config = dict(
    n_layer=12,
    d_model=192,
    n_experts=96,
    experts_per_token=4,
    d_expert=96,
    d_shared_expert=0,
    activation='gelu',
    moe_layers=[0, 1, 2, 3, 4, 5, 6, 7, 8, 9, 10, 11],
    router_score='softmax',
    normalize_top_k=True,
    routed_scale=2.0,
    balance_loss=0.000114,
    balance_bias=True,
    router_logit_norm=2.0,
    router_bias=True,
    init_std_router=0.00849,
    lr_router=0.000533,
    n_head=2,
    n_kv_head=2,
    head_dim=64,
    vocab_size=2210,
    norm='layernorm',
    norm_place='pre',
    norm_eps=1e-05,
    positions='rope',
    rope_base=500000.0,
    rope_fraction=0.25,
    qk_norm=False,
    attn_scale=0.125,
    tie_embeddings=False,
    parallel_block=True,
    extras=['capped logits'],
    init='trunc',
    init_std_qkv=0.0265,
    init_std_o=0.00663,
    init_std_up=0.0265,
    init_std_down=0.00271,
    init_mimetic=0.5,
    optimizer='adamw',
    lr=0.00104,
    beta1=0.9,
    beta2=0.95,
    weight_decay=0.31,
    lr_head=0.00578,
    warmup_steps=425,
    schedule='wsd',
    decay_fraction=1.0,
    decay_shape='cos',
    final_lr_fraction=0.0,
    batch_tokens=[32768, 65536, 98304],
    seq_len=256,
    doc_mask=True,
    train_tokens=319800000,
    steps=5208,
    dataset='wikipedia_en',
)
Below are experts of layer 3 (counted from 0) of a mixture-of-experts language model. Rows are named router (the router's row for the expert), up (a neuron's input weights, with its number) and show model dimensions 0-191. Each number is 500 + 40 x the weight over its row's rms, rounded and kept within 0 to 999. Numbers have three digits each.
Before each expert's rows: a language model's description of what the expert responds to. This comes from a sample of Wikipedia text that the model never trained on.

# expert 34
Foreign names, word interiors. Interior pieces of long words and foreign names, such as infra-stru-cture, manuf-act-urer and Hav-ana, plus initials and accented bytes.
router:527545527494553579426517558509412525464482488508535498589520527455508460499525494433507526460526488519484469537535497471484568518454532459513450483430551531534539577565481489428519474483497459529536526450473485453502493441523474415522428459473459497495546504486603523511496537510550556531520467512606559475492502504570525461521496534557553515504549495451560551439522506505465510506483539497416542527458478475427490488506471523491551490531528509421463524483475565541462513454516605485502429536460515480545473501453512527474435512493522524439460447442422443500483491456566520482
up1:509530480510459499516538531538495493441495451559490551509516495504562494579524562525505565453500473502438391495486486471553571442529434518448432558504482494534500458485447557516560507479508542453525504508583396519517521486521535545497410525505551531506503542479537561433532525508566464417462525505469515477528459482539479485545383479516580528493502495488538510443483472486518509436477515491500510478551482530488598485464505532551515503464434470463420537518526403534526468392520502441483488495476511535446539512477506439446554549461488544484549492487547543479520526505466506494
up2:454547549537500566423450473477454473475513470479468425583462442505491459531527455486503465518472449494552570529538553531493516550522455540483503505533536507515469470497492573587536536443484510499481473512521476443453514471519572422483549447535544551453443475528560514429514491379542535482524457532472544527518470478502527493572484478506584518476491532462556541533457526501512498499454488536595507521482541567542519545428482552496514523487510534468461469589480496507543507388529510477488490530530539579524518487518510543472494470514426536470506529464427516466432511445549467457
up3:521542550484535436419461460423545517574564465433418494439467538529440513457453509519535528503525528476545496474593505502569473530510474508472498440486521543523457523567460505481528530543598505512532500474448505407518468572553411520478463460532489409510493476503499455503525470567475519513518569456500533424498541486493496429526455494477522492485487576486484505520436464516601474453547480494522482475482497497584466530528477515456507500485415502477530442490507520476463469513501468568458533510461519504501528472551513501539521405509502445477545525536507452473541449445428539543

# expert 7
Proper-name continuations, table pipes. Pieces inside institutional names and table cells, such as Reg in National Register, War, Army, Church, plus pipes and parentheses.
router:467528493508498578594485498487485464543510479521504507485481542497518386574518488420486460462574469471504423468504528509515549482477496448533490456464516545542552578552520527569513549416560457563527547476545463405486516523497533498533518518554504485440488474468495527490602515519509480534500502485515523412469542561468439530557478461485467514501496469485534495508520417490622547499479515463446497456509618505445463473502458542477539472534436476519492475520464528482499494560401488515489432558568470488558470473488507475490556553513478508460450488476515527506487480502470498544
up1:474503474429516466505475434510530509473581503563500470503482493492463547581441448524501480439429513515485497556482445585556480406529493495536487532554529549567509424527493534503436394493510496473465514504533493403442492426480562488486535496601494559489519469466506519518521527500587474483485513568453511450555457468515577453522481445492565512544518566506560491472458468518539463553512468547488474453467497586561565524533480502456457549449443498539505487555525509511499513483495478520453521528431504489464534514460494506439491468508532461512460515534478491472483452553542408489
up2:502473549451460535458464427558491449518478480520425563474464441475589553477525443537534499470526468454476389470535496494562511513495507495446376448569490520531545481447574496506490483512500534491504573469511482449475484535475478555513541567440486448424474461523545518513502537449522495477476546507432476465465501477505497498501559464478485541553445598542465514504473536512553560480465462517524503494523467536504520521481475485450457561484517510488545478542501519557603504505461527490515508485529471453514500511484587466421507512576498426488580502491506577495556549531440546529
up3:512524516585468477485443377470550476411521507498493558505520502613456512518483482528470504515547530562536463496472526423499474491562488574508475478510532505536514535516459550505511482515505477436475545504490483472542498448486548602556545506506528497556468459498509499524458518487481487503524511517503498537538458460518449428435510422455540489497426506556488504499515544473500444535527520445544529484500481534515498483506455560464542574636427447467477532516570535498484463532459516403519545429498608452488548543438455477477461521460459472545480520535465483480467485526514474471

# expert 19
Name and place endings. Final pieces of place, taxon and personal names, such as par-ish, Ira-q, Animal-ia, Gre-ville-a, and County, town, district.
router:548469450482538469570467472525435504445453486503485574481477554518552547484482495407472458392491465515517473498417466449450538483528512493542547507471483481529442496416433486490531510504501435506478507462510498473486489496519563517512525548485494529504503531441521544521507471511505516554537430517517546404511509449594466509472558507465496462552458460526525532525477505559587439484517474524523482502533476532461526523439509554529539540569518458463427500549456451576470543410516440480569468571549503565502516505550467497470518576486529548485480498523443492538469493409479509569
up1:465495496448494531444496607482541539533542469480460483512461528446443457554447419523543503494492504462433473486545530492480471483467501538440507442525512491530520536584504491483535487563598518468461445548486506449487504470430494511502524456562549473610449508536492504457520445396526486478446491478528559511531603483521510508489470476480545470469495571533479548499458523470518514465483473523447610519522467566505492473503488513480467499442425526487504488495532588493492490553471489532488483507479467504531501532551529517496476428507499445553558574506521429416574444543551471455
up2:491499470530527439541548516533464480560571447534470492566533409441471438492460533493432483484569498532472483464485528463483550493511489519529480571518427542445464467482491497449438467508567485441450488514537491457486556568491555517474461456498528503453450595487509453526566493611548522496518547477453510468471550519508466438497516507530471578523539514515566458472472493437497496502511424533509538502479503573422416471496482489454445500462492534391500518509489536404432517490459519488509480487481477506472490585532541444456563485547501543540487507531479469471542555529524493468
up3:491480533483483421461614489480547510531454419583513457485496433468446475535562452479512490493519539482453539510556486576550483478520491572501467432470501492459425435470488479553519549465470520481408542524508458473476531505433453555556450506517478527533544532498449441498551489562481472498514450474509493540488459462498506442513460481528503526517504554531520504543478500458502479459475464552454542399548497500499513513502573569400482523477444492515564535560537472506535434443531532457439538463554503512522443478547484486495531500560515490587507479602469488486549482479459475528